Experts of a small language model.
Size: 11 layers, width 224.
Experts: 32 experts in each of 8 layers, 288 SwiGLU neurons an expert, 1 pick a token, a softmax router.
Training: a variant of SOAP for the experts, 3414 steps.
Below are experts of layer 3 (counted from 0) of a mixture-of-experts language model. Rows are named router (the router's row for the expert), gate (a neuron's input weights, with its number), up (a neuron's input weights, with its number) and show model dimensions 0-223. Each number is 128 + 24 x the weight over its row's rms, rounded and kept within 0 to 255.
Before each expert's rows: "comes after" lists some tokens at least twice as common just before its tokens as in all text. This comes from a sample of Wikipedia text that the model never trained on. Tokens count by the router's weight.

# expert 0
comes after: " |", "|", " United", ":", " MPC", "^"
router [ 83 104 182 126 165 133 131 113 148 115 111 120 107 162 137 155 154 105 148 156 113 182 148 152 131 110 141 136 149 116 139 164 115 129 110 125 155 114 122 104  86 139  84 108 114 143  92 149 127 121 134 148  78 173 115 145  94 114 114 108 129 116 145 101 112 138 123 158 128 129 133 108 128 133 140 153  88 121 122 136 148  91 114 111 160 110 126 116 171  98 141 125 102 144 124 117 106 124 109 154 113 142 100 102  66 125 103 127  75 146 164 105 142 119 109 151 151 101 102 115 117 117 125 132 141 163 147 139 196 124 161 143 117 132 159 159  93 121 152 115  95  96 125 155  94 109 112 144 112 199 128 134 115 164 107 146  87 136 149 167  94 124  96 121 115 123  93 129 128 100 131 132 100 156 164 141 109 156 152 137 148  57 171 160 153  83 104  93 168  99 122 125 130 128 129 133 149 142 141 112 105 135 101 105 156 126 116 107 116 114 139 153 105 114 126 105 124  87 124 135 175 138  95 132]
gate5 [161 114 122 135 132 136 149 127 173 113 146 128 118 146 165 142 121 123  74 124 179  72 138 115 132 148 127 120 133 101 134 140 122  82  92 116 134 119 111 172  98 128 158 135  85 143  93 103 117  71 127 118 148 136 109 105 114 101 141 131 111 121 123 133 138 145 128 121  96 128 153 155 160 135 160 124 129 167 136 125 160 138 123 104 139 123 133 131 108 187 129  78 121 120 134 137 110 137 161  96 110 160 132 121 147 133 138 115 135 125 178 129 166 198 152 125 122 108 108 103 133 130 146 134 101 131 127 152 162 148 114 106  93 135 152 141 120  59 147 104 191 152 140 125 132 100 127 120  86 154 129 147 170 149 170 107 149 150 103 143 125 134 149 127 154 118 142 130 132 137 133 104 129 183 131 150 138  99 148 137 109 139 161 151 137  93 113 158 111 108 152 117 161 155 106 142 123 158 139 157  93 108 130 125 114 105 171 106 143 167 144 163 136 100  97 104 113  73 126 130 160 183 109 168]
up5 [121 129 136 102  87 113 172 142 138 118 116 123 129 153 141 116 106 117 116 135 135 145 138 115 150  91 133 107 133 123 138 122  78 156 159 147 135 119 171 122 108 149 187 116  93 107  98 111 116 176 167 130 155 124 146 132 152 184  96 170 104 170 123 107 142 108 172 101 127 114 122 132 107 107 170 143 156 132 145 132 127 143 169 127 132 152 147 116 101 113  94 107 169 135  85 113 106 107 139 169 142 111 152 111  79 165 124 146 106 133 128 134 130 154 144 135 136 100 130  88 129 160 119 164 132 116 137 120 107 112 155 113 122 164 167 125 115  85 141 127 126 127 142 121 143 150 133  73 120 137 116 117  85  97 132  98 110 130  87 132 117 136 158 184  94  95 112 143 107 112 158 146 167 114 139  86 105 129 112  97 176 152 103 148 144 141 110 159 164 133 158 137  58  92 129 148 145 136 162 146 128 115  75 157 136 106 130 158 126 135 141 108 140 164 120 104 103 147 106 141 110 163 145 135]
gate6 [169 140 142 153 152 131 100 132  97 144 153 112 140 152 117 179 117  88  99 134 131 157 132 119 158 138 184 102 132 169  81 122 180 138 124 145 144  93 116 113 142  85 154  80 160 115 148 107 115 124 119 127 104 142 117 114 140 118 149  89 134 148 177 140 140 174 148 156 117 137 125 156 172 123 154 140 120 134 132 109  77 145 128 134 105 142 143 117 138 136 140 121  99 146 155 117 131 140 158 113 113 114 159 160 141  98  92 130  96 111 184 120 154 123 123 117 116 148 103 160 137 149 156 101 146 156 107 174 105  92 155  79 138 143 134 109 134 105  99  99 118  99 129 118 110 113 132 120 132 124 102  77 116 141 135 136 105 158 158 105 131 133 101 130 118 161 141 133 132 108 132 121 117  86 205 135 124 153 114 154 154 103 177 130 157 141 137 175 110  93 103 122 111 145 123 123 153 161 146 124 164 121 149 136 165 151 182  90 127 173 102 112 115 151 140 124 152 107 103 137 147 108 158 129]
up6 [101 141 137 135 104 139 125 140  78 106 129 133 174 122 117 160 117 113 142  85 163 176 158 128 105 121 119 103 106 135 124  96 160 100 141 150 135 108  91 117 155  79 134 142 154 116 126 109 147 135 187 149 120 136 126  89 179 128 167 155 140 127 154 153 141 106 146 112 145  89 165 162 146 101 173 154 146 123 142 113 117 139  83 123 124 149 141 118 138 110 160 129 116 163  85 150 112 137 143 165 109 134 142 151 146 140 125  81 104 128  98  75 129 124 144 154 157 134 139 160 169 177 134 117 101 153 137 124  74 113 151 143  90 158 150 119  89 134 120 138 110 120 146 113 148 114 111 138 119 118  76  77 138 129 155 150 162 108  94 143  97 131 108 155 102 100 151 125 125  91 144 118 137 156 142 117 116 107 104 122  83 144 131 125 135 159 107 125 138 166 117 105 118 116  84 179 141 152 103 147 179 112 143 139 129 131 138 134 136  68 133 150 102 133 114 113 141 103 150 113  95 138 101 106]
gate7 [124 158 140 133 163 153 134 141 137 114 156 148  75 115 143 156 115 137  98 114 124 153 116 149 142 141 169 127 104 139 114 152 138  97 113  68 119 129 132 160 110 122 129 104 152  99 165 124 133 158 126 103 157 165  97 142 115 116 157 135 151 135 148 138 155 138 194 100 102 144 135 200 140 121 148 103 160 110 110 134 132 106 146 157 133 105 157 108 150 128 115 138  65 123 111 108 144 102  83 161 110 106 106 106 145 101 154 121 130 109 125 104 113 143 127 136 164 170 151 143 117  65 120 121 118 154 103 112  95 148 125 137 140 158 138 135 174 156 115 119 125 125 123 132 161 191 122 116 125 117 115 167 182 134 142  71 142 152 128 142 114 142 130 105 105 117 140 118 148  93 116 111 111 102 203  98 112 149 174  99 123 101 150 140 121 121 114 137 146  88 163 137  79 132 108 180 153 100 141 135 101 148 129 161 115 125 166 159 141 124 123 113 133 110 107 140 145 136 140 116 137 141 127 121]
up7 [121 154 125 118  65 128 131 121 120 132 105 108 124 126 170 128 165 120 140 104 121 135 156 181 123  76 104 107 143 139 142 118 134 146 170 144 118 132 108  82 131 105 148 133  86 120  79 135 117 133 127 149 118  96 136 131 103  93 132 106 118 124 122 131 102 129  95 122 165 103  95 103 128 181 129 161 101 137 158 139 144 126  72 119 109 123 127 138 109  97  82  79 146 123 150 149  71 125 160 101 119 141 133 141 143 132  72 171 123 114 131 134 139  95 118  77 137 116 111 120 125 155 126 118  75 111 134 137 103 131 108 122 119  91 142 135 100  50 147 154  92 137 106 128  94 113 129 153 186 148 125 111  95 109 154 114 111 106 111 135 118 101  92 126  78 143 101 152 122 141 180 140 142 130 109 154 128 152 162 160 115 149 164 132 151 110 134 142 143 131 107  97 124 140 145 105  88 150 111 125 113 157 155 133 131 101 131 160 161 162 181 122 123 144 132 147 111 107 123 125 120 168 133 129]
gate8 [103 111 166  97 176 132 113 108 142 142 127 110 111 153 125 108 154 139 101  82 130  91 176 103 115 133 103 136 170 145 172 135 120 119 125  86 160 100 142 120 158 128  84 128 149 130 124  84 114 136  89 115 131 140 101 119 144 148 132 130 114 131 118 159 165 103  93 103 130 108  94  96 137 149 127 135  97 119 119  63 157 139 122 136 121 131 110  90 133 172 146 170 153 126 135 160 145 149 179 102 111  76 116 145 101 128 149 153 172  97 117 120 116 159 138 126 123 111 141 150 147 128  96 100 157 105 140 170 132 150 143 131 107 120  97 107  76 102 102 136 147 135 151 121 140 159 131 158 113 128 112 127 117 106 107 133 120  94 152  90 159 142 107 142 122 136 122 136 138  97  31  89 115 112 107 154  94 125 188 117 135 124 148 178 137 146 133 156 103 135 133 149 126 136 115  74 134 153 107 139 142 127 124 145  96 124 151 128 145 148 139  94 116 154 142  95 132 136 159 133 135 116 146 150]
up8 [138 157 158 104 129  94  83 140 132 156  94 132 100 156  85 103 108 117  85 112 146 143 112 155 103 118 113  89 104 134 135 157 143 134 107 119 123 110 139 112 158 112 137 138 137 135 113  89 162 100 135 135 118 137  72 150 124 126 142 176 189 138 170 131 142 121 121 101 151 120 102  85 146 126 127 114 111 115 146 104 162 116 115 149  52 125 137 100 135 117 135  71 166 122  94 181 138  70 180  91 108 155 127 132  90 125 150 160 131 109 171 166 148 177 139 144 100  77 152 160 125 151 148  83 132 136 101 112 140 106 102 113 129 122 112 103 115 130 133 119 130 157 133 127  99 128 116 117 121 151 113  84 121 101 155 126 128 160 135 112 133  93 118 141  89 119 110 132 119 104 100 145  92  87 121 150 100 139 127 112  95 135 162 133 146 110 137 125 110 141 109 168 152 105 121 102 128 120 156 131 157 144  98 160  94 135 135 120 100 125 149 113 125 148 120 143 176 100 146 136 141 128 100 144]
gate9 [103 114  89 120 157 120  99 135 121 120 115 123 134 130 149 138 109 160 148 138 153 110 102 123 178 146 171 117  97 147 153 103 167 116 117 130 156 136 156 112 168 113 117 149  94 121  94 136 127 115  91 113 140 170 151  51 156 105 164 160 103 113 139 140 164 139 129 133  96 157 109 105 108  53 170 159 123 119 113 144 125  92 106 173 121 142 140  89 134 103 112 109 146 137 118 117 140 136  95 147 102 110  83 127 137 104  91 138 131 119 137 145 101 160 155 179 134 102 154 104 172 134 148 100 153 141 147 142 108 155 158 117 119 127 125 142 123 136 136 133 149 116 124 110 137 151  97 131 108 131 113 141 167 117 139 141 115 140 115 120 100 108 118  87 139  92 146 130 114 111 147 155 106 140 103 111 162 171 146 107 147  56 116 121 117 143 144  94 172 107 134 165 121 125 178 132 114 120 136  65  80 127 132 129 176 139 116 130 150 106 137 162 124 125 121 122 135 131 141 166 128 151  95 162]
up9 [139 147 167 122 156 146 118 155 140 107 129 113 117 121 114 169 129  87 125 131 169 120  67  99 105 107 119 144 103 128 106 136  99 146 159 125 131  80 122 135 143 133 114 131 134  97 156 169 110 108 153 145 124 114 141 155  98 145 125 109 151 113 144 117 175 204 172 118 114 128 108 152 118 143  96 137 104 143 126 161 113 150 153 122 149 103 182 173 120 147 121 143  88 130 118 142 152  74 147 158 143 129 120 101 130 112 129 112 126 100 104 126 124 114 141 153 120 173  87 131 131 128 110 158 119 113 153  75 181 105 121 127 136 129 139 123 154 120 114 114 111 115 142 139 125 107 146 139 110 133 122 150 107 163 126  73 107 142 139 153 107 127 149 125 113 127 109 149 140 116 135 108 161 125 154 159 102 100 114 124 133 151  95  83 127  74  88 147 165 140 139 108 125 158 119  94 110 110 113 159 169 205 108 146 119 134 137  85 142 125  65 113 138 112 122 172 137 117 123  71 106 128 122 120]
gate10 [129 149 150 183 118 106  85 121  94 131 116  70 130 156 119 123 192  85 124 150 131 120 149  96 127 130 186 133  93 147 130  97 128 126  96 127 141 122 107  93 114  99 159 159  73 141 161 117 144 165 112 136 109 129 120 156 109  87 107 118 147 108 130 141 115 144 139 125 120  96  94 106 110 162  97 152 178 140 157 174 186 120 141  91 123  99 112  93 131 136  88 137 128 131 143  99  98 144 125 137  90 133 121 140 125  96 106 105 101 128 144 116 170 127 132 141 154 113 133 138 117 139 121 134 170 126 155  98 104 143 122  92 114 169 132 161 166 130 135 125 130  97 139 156 111 147 137 106 136  96 100 119 126 141 107 156 118 150 122 147  98 107 121 119 133 133 106  93 124 140  94 132 139 111 134 150 131 172  94 102 167 123 144  58 119 111 100  95 158 137 127 135 108  84 148 122 165 133 119 104 143  99 136 167 157 148 150 122 123 166 118 143  83 165 110 143 119 129 147 101 163 150 144 134]
up10 [155 136 127 155 179 144 127 129 134 163 178 139 119 119 135  99 107  96 129  93 143 116 168 130 159 111 125 115 110 111  98 123 121 138 135 155 156 111 133 130 137 148 135  93 123  89 106  90 147 137 163 111 134  95 145 127 134  99 167 111 134 151 147 114 136 140 130 132 171  99 112 154 124 122 137 153 170 128 151 157 128 175 116  59 116  98 125 111  91 129 107 115 129 114 124 114  90 119 127  99 156 103 100 144  93  83 124  93 138 156 141  77 163 111 164 128 161 100 118 138 113 148 147 117 164 113 106  95  63 131 139 153 106 131 105 133 143 149 149 148 156  83 135 155 119 134 125 141 152 114 133 104 150 191 133 142 141 116 154 138 130 158 115 153 164 139 131 128  82 119 166  98 104 128 153 121  93 162 103 128 134 112 158 111 153 156 112 134 118 139 104 151 106  99  96 113 144 140 172  79 155 123 137 100 176  97 146 139 103 134  87 107 126 104 103 118  96 148 155 124 149  85 101 146]
gate11 [123 101  81 146  78 127  97 111 107 117 115 159 174 100 141 148 123 129 138 107 124 130 133 135 142 135 142 142 144 129 109  84  86 159 172 131 129 111 159 152 102 134 143  96 110 112 129 149 111 122 122 116 108 130 123 167 152 121 126 161 151 136 171 110 120 115 142 146 111 106 135 112 180 153 125 139  95 138 104 150 156 154 102 127 117 141  98 143 137 117 147 112 138 109  99 148 127 138 150  93 116 148  81 133 129 105 124 169  90 150 120 162 121 107 132 102 131 124 116 114 132 109 125 105 106 154 142 154 127 173 163 125 124 112 106 118 110  84 159  86 186  94 103 176 140 183 144 128 159 125  67 146 116  88 118 140  88 140 107 121 124 113 123  99 122  98  95 118 113 149  91  89 185 109 110 122 133 129 129 155 132 124 142 144 154 128 130 156 181 110  83 133 100 147 117  76  88 124 105 159 136 115 164  95  95  97 126 128 117 149 109  95 139 111 157  95 132 151 123  67 131 120 133 142]
up11 [119 115 145  87 110 157 139 119 205 146 158 131 144 151 106 110 107 138 109 177  75 117 153 136 118 132 180  84 125 112 108 112 150 101 157 173 149 127 117 106 124 139 175 158 107  89  78 103 159 114 149 123 136 127 130 132 113  93 177 131 150 121 135 130 109  99 174 137 135 176 153 179 112 100 134 103 135  90 122 113 138 127 125 145 134 171 138 107  90 162 104 131 110 124 145 123 129 137 139  76 118 113 152 133 116 105 124 128 167 120 161 111 108 148 132 127 144 148 170 138 133 155 110 114 166 129 126 124 114 116 126 173 149 123 119 150 123 162 101 105 109 144 127  80 152 118 101  86 140 125 140 137 107 156 125 138 188 106 145 103 162 129 156 117 114 124 130 139 148 116 117 141 128 131 126 112 120 168 127 181 150 162 145 126 156 128 104 146 111 148 173 141 106 152 126 166 172 109 126 101 139 108 112 125 153 136 140  92 181 133 136  95 112 169 131 121  91  94 122 107 128 135  93 123]
gate12 [136 121 126 108 100 147 134 105 132 124  96 120 108 135 107 117 111 111 116 119 119 143 111 131 105 162 140 154 117 148 139  74 138 132 154 144 142 112 134 111 130 115 145 141  90 106  79 131 109 122 106 129 113 134 141 162 141 191  93 109 111  98 124 101 114 118 172 175 118 130 126 118 146 127 106 135 115 106 138 162 121 137  93 184 163 141 116 152 213 111 134 135 169 116 163 132 104 110 107 178 122 102 138  92 107 116 100 143  94 114 177 150  96  68 125 134 119 143 104 185 153 136  94 188 118 131 120 114 111 144 143  91 109  94 125 110 115 105 124 119 144 164 160 116 125 154 160  88 149 128 129 114 131 108 114 106 124 110 134 123 122 110 152 142 155 124 130 116  99 104 105 108 101 105 148 130 130 114 116 131 112 173 146 134 137 121 130 138 138  92 123 131  96 141 101 157 124  95 146 110 169 115 157 108 143 151 169  59 111 147 129 119 123 120 173  98 149 166 149 145 171 156 131  91]
up12 [126 135 127 171 135 108 100  86  87 179 127 133 165 161 141 123 113 125 136  89 135 108 167  79 132 106 124 109 178 106 135 193 104 103 118 107 160 134 154 100 149 125 137 121 139 171 133  96 116 127 126 112 133 154  88  97 111 138 162 146 175 120 117 119 138 170 100 125 140 104 123 102 102 180 143 123  91 166 100 104 125 137 153 146 114 129 113  95 130 114 123 165 124 134 143 136 154  99 142 120 134 127 117 149 133 104 175 106 133  86  91 119 111 158 168  95 121 107 165  96 129 110 124 104 133 105 149 118 114 121 147 140 146 144  96 157 121 149 110 149 114 146 123  99  95 125 142 136 132 130 156 151  83 176 165 152 143 139 129  96 152 123 125 107 136 121 179 154 145 103 157 134 147 160 128 133 123 136 131 148 152 135  74 156  89  78 136 157 127 170 132 109 110 132 151  91 153 119  75 115 148 130  98 132 121 101  97 121 120 129 101 155 128 133  97 146 123 115 163 116 165 104 162 152]
gate13 [110 132 170 109 160 149  91 138  89 165 132 108 124 147 168 188 138 127 149 140 100 109 123 169 163 107 173 106  95 132 146 144 113 151 145 129 142 170 101 118 133 161  92 154 128 141 115 147 160 132 114 137 112 130 135 155 123 132 153 163 146  94 124  88 111 147 147 152 139 119 135 139 158 156 108 133 137 155 104 168 112 126 129 163 112 155 140  67 152 114  92 149  84  66 154 141  66 136  95 162 108 127 157 160 153 132 124 121 139  89 133 105 137 163 112 108 110 117 140 137  97 128 112  63 113 163 149 143 151 120  84 146 142  74 132 120 139  96 151 121 131 112 142  97 161 120 106 116 174 164 115 124 101 115  97 124  95 146 147 173  87 120 144 118 124 119 117 133 134 164 139  89 134  99 119 153 140 130 114  98 155 112 138 129 153 137  86 106 158  98 109 115 148 148 184 113 164 119 122 117 115 133  73 126 111 117 123 123 139 130 129 136 140 162 131 125 106 132 120 124 135 125 111 137]
up13 [ 94 103 135 136 154 136 143 110 149 130 133 117  99 145 109 111 109 153 125 124 166 103 108 122  92 154 120 134 134 151 181 105 123 160 118 144 116 132 144 144 145 128 138 149 151 135 133 112  80 108 158 122 127  90 141 133 143 136  90 170 111 126 117 132  89  96 137 105 110 172 128 136 133  86  74 155 168 101 108  93 111 135 148 128 105 128 116 178  89 133  98 133 171 157 120 146 126 172 170  99 108 146  78 144 101  91  94 107 126 132 139 120 131  95 135 160 132  97 133 155 105 134 151 173 150 135 137  65 121 125 128 106 127 166 147 132 109 172 113 167 113 132 118 126 105 147 168 100 118 109 139 107 122 152 157 104 123 123 168  92 161 114 118 112 118 108 103 128 155 133 128 139 144 131 135 123 115 130 133  71  55 110 107 141  84 105 130 138  93 133 120 162 145 133  67 155 112 108 127 138 113 146 115 132 150 170 102 120 117  99 130 158 117 134 177  90  93 149 154 147 136 128 120 104]
gate14 [148 110  87 130 154 104 124 121 100  92 109 127  94 114 114 112 106 123 127 101 136 114 101 190 145  99 125 162 124 167 180 121 148 111 174 129 111 138 115 151 130 122 162 137 202 120 123  66 107 144 119 158 132 146  77 110 124 144 149 125 152 125 144 138 144  91 132  93 117 125 138 127 144 148 190 156 144 117 141 105 132 137 136 164 135  83 155 119 156 178  86 109 113 146 136 112 152 136 131 107 116  94 176 129 182 137 117  97 140 140 120 125 160 116 137 112 118 117 123 153 133 138 110 101 146 166 129 121 124 157 129 159 119 173 152  86  84 133 151 154  92 127 107 132 138 118 112 127 104 121 117 150 166  96 146  58 184 111 159  98 139 131 150 110 119 155  93 160 142 112 109 151 160 159 137 119  98  83 131 137 123 120 126 142 152  97 151 111 140 124 153 112 110 142 124 149 170 153 130 158 152 121 127 119 145 111 146 118 120 118 104 165 138 139 104 105 117 112 136 136 126 169 145 155]
up14 [128  92 150 147 140 138 108 148 145 134 147 114 125 158 182 152 114 143 143 152 146 151 156  72 106 157 133 117 157 113 109 113  92  91  84 132 144 136 145 153  65 154  91 132  94 103 167 165 141 124 106 117  99 110 186 130 138 111 138 151 112 132  91 157 109 162 100 108 125 152 107 122 142 128 109  95 115  83 155 111 134 124 149  87 140 108 126 142 165 149 110 135 130 104 148 154 162 111 115 136 148 131 111 137 112 147 202 126 131 113 131 126 144 140 100 101 134 129 157 123 100 111 142 120 124 122 115 150 127 160  85 135 100 106 122 149 139 150 115 113 166 104 155  96 124 155 153  99 137 158 141 141 120 128 101 198 115 141 160 135 103  99  84 109 131  99 138 142  94 120 189 139  96 134 119 109 164 139 117 111 122 164 112 126  80 138 123 108 104  76 122 156 119  93 134 147 133 103 115 123 103  93 109 121 110 113  91 139 120 155 163 126 167 147  83 137 137 130 135 116 162  95 127 126]
gate15 [109 102 142 143 140 186 128 122 140 113 145  94 129 137 101 121 139 167 129 138 138 179 108 125 122 131 121 160 140 162 118  88 159 123 110 178 112 128 164 136 112 126 133 167 167 125 131 147 125 126  79 116 139 145 115 122 130 127 110 124  91  95  77 110 101 114 149 101 133  75 131 112 103 148 152 185 148  92 147 146 109 110 117 150 115  94 121 122 128 132  97 119 121 158 148 138 156 118 109 154 115  92  81 109 133 140 143 142 152  63 124 148 134 141 134  86  97 135 129 155 145 108  85 115 143 140 108  96 132 109 158  89 130 120 152 107 142 167 114  97 112  71 118 142 119 139 113 104 132 169 158 106 158 135 125 181 133 187 135 122 124 140 116 112 104 110 113 144 135 128 162 147  86 109 135 143 109 121 132 114 107 135 144  68 155 135 152 130 116 143 141 118 116 148 119 105 136 110 156 138 114 104 128 131 139 103 167 131 141 141  70 108 101 131 168 165 147  87 128 170  94 157 129  76]
up15 [110 106  93 102 122  83 103 137  92 162 125 100 106  78 120 151 128 127 149  81 158 139  61 134  83 141 155 106  98 126 120 145 118 148 133 112 127  94 149 106  98 140 161 159 123 154 106 131 130 125 122 168 149 106  96  96 133  75 119 119 144 126 144 140 158 115 171  84 114 141  88 146 111 159 125 152 155 118 150 116 137 126 134 145 131 151 133  94 121 123  86 116 120 145 113 100  94  96 132  53 143 110 183  88 122  92 138  89 135 128 143 129 147 124 135 128 114 114 127 150  83 134 121 157 100  95 122 138 109  92 140 163  80 163 101 138 107 123  83 115 109 143 120 106 133 142 141 100 135 126 130 136 153 142 104  78 132 146 100 115 122 136 146 141 100 131 134 119 141  85 135 172 128 107 130 139 119 135 159 143  98 140 155 143 157 112 151  89 145 137 153 137 169 121  94  87 130 123 182  94 175 106 152  99 155 121 140 126 132 108 162 116 114 108 146 112 151 141  99 142 140 129 139 145]
gate16 [136 182 134 138 132 155 137 120 108 137 148 172  96 131  91 130 126 145 132 131 131  79  90 126 107  95 112 150 154 117 127 134 135 137 175 108 113 151 117 129 160 119  79 135 125  94 173 119 115 123 144 108 152 169 128 133 137  84 144 135 142 134 128 104 134 102 148 137 102 127 171 147 113 109 132 139 123  81 190  99 113 123 110 138 145 147 167 183 127 179 130 129 112 151 104 104 110 144 156 106 139 148 116 115 135 152 118 119 148 139 105 143 147 127 148 120 100 141 123 127  89 151 154 144 108  81 139 150 109  81 150 140 126 136 149  93  96  91 144 124 138 180 159 122  99  99 166 137 134 173 140 121 143 121 129 157 116  76  96 138 158 118 131 125 121 131 116  92 103 182 101 165 149 129 134 131 179 132 150 119 120 148 151 124 155 164  89 130 125 174 101  78 179 178  99 159 143 115 110 102 121 107 134 131 109 142 141 112 141 139  96 114 144 117 151 151 130 128 130 124 146 175 144  87]
up16 [114  79  89 110 126 108 151 118 137 128  96  80 154 148 197 149 127 126 103 111 113 146 148 153 126 130 139 106 131 129 113 128 110 101 161 157 125  90 128 102 121 132  97  98 146 122 118 160 125 139 142  89 106 148 152 121  84 157 155 121 132 174 117 129 108 162 146 143 144  94 145 131 140 127 103 165 136 121 152 103 165 128 132 127 126 171 124 108 126 134 102  95 106 107 147 128 119 111 126 110 151 127 148 137 114  77 100 130 141 135 144 138 138  89 138 178 171 139 125 141 108 121 113 150 104 124 118 117 114 139 157 133 131 132 145 110 100 203  80 129 120 135 106 130 181 110 112 101 129 129 158 119 121 150 140 106 118 216 131 122 119 159 133 130 167  87 115 173 151 130 145 129 157 133 146 123  88 122  90 113 163 156 105 104  69 117 133 106 107 119 112 149 114 121 127  93 105 146 131 160 154 132 143  73 145 172 144 134 147 134 148 130 115  95 135 133 137 128 124 160 101  99  73 163]
gate17 [131 130 138 160 147 125 144 124  69 107  99 138 126 106 160 146 145 134 108 158 139 149 132 156 198 108 102 101 122 141 143  95 116 107 136 119 147  96 113 154 127 174 173 100 133 110 113  79  75 120 120 185  91 146 137 144 103  92 109 136 136 141 121 141 106 101 125  98 107 120 128 154 125  98 136  75 118 147 119 122 153 124 132 174 138 144 149  93  87 120 127  86 158 132 137 135 130 116 152  99 147 150 141 133 152 146  98  94 120 102 104 110 134 188 141 107 122 115 149 110 128 127 155 152 172 131 111 171  90 145 108  99 127 189  89 137 130 114 183  92 114 115 129 119  87 158 140 144  92 165 103 142  97 145 123 145 150 153 102 133 103 149 168 152  97 118 135 146 113  93 127 111 126 125 120 175 142 162 115 164 143 107 125 118 132 133 129 145 106 124 154 157 158 132 141 143 109 122 127 128  86  94 114 113 145 116 152 119 134 142 108 144 145 197 143 118 126 145 139 130  85 134 130 135]
up17 [106 139 106 150 141 128  92 118 131 130 131 100 152 149 105 185 105 124 145 132  95 100 119 128 121 162 157 144 137 110 121 142 119 129 105 119 134 121 100  96 124  84  96 132 152  94 143 167 142  95 157 126 115 132 109 151 125  91 120  95 134 122 161 128 122 138 104 129 139 147 150 125 128 164  88 104 138 147 120 120 103 165 105 129 107 136  89 127 164 120 139 142 112  97 113  66 164 135 135  99 124 128 100 155 108 146 140 121 153  80 154 127  92  94 118 166 108 124 165 140 115 136 121 149 158 120 111 145 129 113 176 135 129 127  86 140 150 159 135 155 122 120 171 163 128 117 160 151 167 121 180 115 120 147 130 160 120 145 138 138 196 140 138 127 180 206 156 111 115 170 118 126 138 153 121 110  94 134 105 127  91 137 114 148 141 126 121 115 131 141 130 146 145 195 176 174 140 145 107 113  76 155 104 121  80 119 114 112  89 135 131 103 123 143 142 115  98 159 116 144 141 136 168 124]
gate18 [141 138 154 122 139 117 116 161 116 141 111 132 146 155 105 117 156 121 107 134  87  95 113  92 113 110 140 149 149 135 158  81 115 132 166 145 148 121 101 138 107 141 158 122 159 145 103 115 150 127 140 127  92 127 131 112 125  78 158 164 151  92 150 132  74  75 163 114 155 157 140 139  78 100 145 132 122 129 148  88 143 105 148 150 138  91 115 130 113 129 130  61 105 137 107 133 153  98 178 178 107 154  91 103  88 109 166  66 118 130 104 116  85 126 167 149 113 125 126 144 136 135 123 179 114 145 119 103 136 122 136 122 133 151 157 147 163 108 167 141 124 111 143  84 124 142 117 123 125 133 131 118 106 122  81 124  91 122 141 122 116 104 125 147 123 116 137 176 126 150 163 128  92 136 147 161 157 129 124 115 112 145 106 129 133 123 120 134 127 115  87 131 154 167 151 142 123 157 147 141 184 117 145 130 142 121 135 102 112 108 115  89 185 200 149 107 153 103 136 128 141 158 102 143]
up18 [136 137 154 102 137 153  78 103 145 114 138 137 106 126 115 138 138 126 128 148 171 175  92 130 105  97 100 167 103 124 110 144 141 123 118  85 115 184 130 109 174 104 109 130 100 132 148 155 127 151 111 129 123 115 153 140  79 154 150 125 121 105 128 124 143 159 135 118  95 167 139 111 126 127 119  99 157 116 178 113 126 101 114 137 164 125 135 122 139  78 140 129 106 152 145 164 130 146 137 112 104  90 136 146 106  86 138 143 132 135 165  69 120 115 130 137 130  96 135 129 146 137 150 164 111 135 133  83 108  75 221 160 116 129 161 118 147 108 100 155 103 178 128 124 107 108 154  72  92 147 119 163 113 110 114  87 134 109 130 137 129 168 144 149 111  86 143 127 140 128 165 128 108 123 156 113 153 137 186 127 165 115 132 163 154 131 120 123 104 161 153 142 131 128 114 126 134 168 101 103 109  92 172 131 130 110 147 103 163 134 119 145 126 116 108 110 140 127 155  95 105 127 114 111]
gate19 [109 134 150 124 124 164 104 141 161 127 164 127 118  88  95 114 107 136 103 103 147 123 130 133  80 128 143 117 135 109 138 154 126 157 104 134  94 148 128 119 106 137  97 145 137 162 109 147 120  92 107 166 123  96 158 185 130  90 110 147 131 141 149 184 145 100 131  88 160 128 144 130 120  83 108  98 131 109 147 109 108  53 116 138 108 151 141 106 100 107 105 103 124 195  80 129  99 111 147  91 115 120  97  68 140 128 128 127 159 143 105 107 138 116 128  97 102 143 100 138 135 140 130 115 121 142 149 148 143  72 126 148 140 155 133  99 123  97 143 113 167 150 149 127 157 128 139 138 144 134 126 164 180 151 100  81 149 123 123 101  97 110 115 127 126 144 103 116 129 162 131 124 101 135 122 106  96 113  98 146 112 119 211 106 165 127  93 118 100 118  91 146 180  91 151 116 152 126 120 156 125 124 107 113 131 101 131 144 144  81 130 155 140 106 137 143 137 104 121 147 138 139 113 149]
up19 [136 162 105 103 193 104 148  98 144 131 151 110 127  67 130 117 149 104 127 127 115 150 100 135 143 170 102 117 117 158 145 136 104 118 106 137  94 128 105 110 107  95 121 121 135 119 145 145 125 115 135 142  85 113 103 113  99 158 150 114 129 116 192 131 127 102 109 174 109 134 132 131 111 160 134  74 128 108 149 167 127 141 103 128 100 148 129 142 134 135 139 158  78 171  98 134 123 114 178 122 156  98 114 112 130 130 105 100 153 143  82 132 165  71 121  97 113 131 119 139 100 131 134 140  94 154 110 116 179 133 140 166 144  91 162 135 102 179 120  98  89 139 137 127 140 127  92 157 149 133  74 111 103 161 125  98 113 117 130 116 124 136 142 110 112 128 164 138 142 131 134 167 132 107 151 115 136  64 140 136 123 127 138 145 150 190 157 112 137 153 138 148 135 114 136 164 106 136 142 108 161 124 127 149 161 179 153 133 128 149 127 149 146 123 111 163 173 146 130 155 155 162 140  93]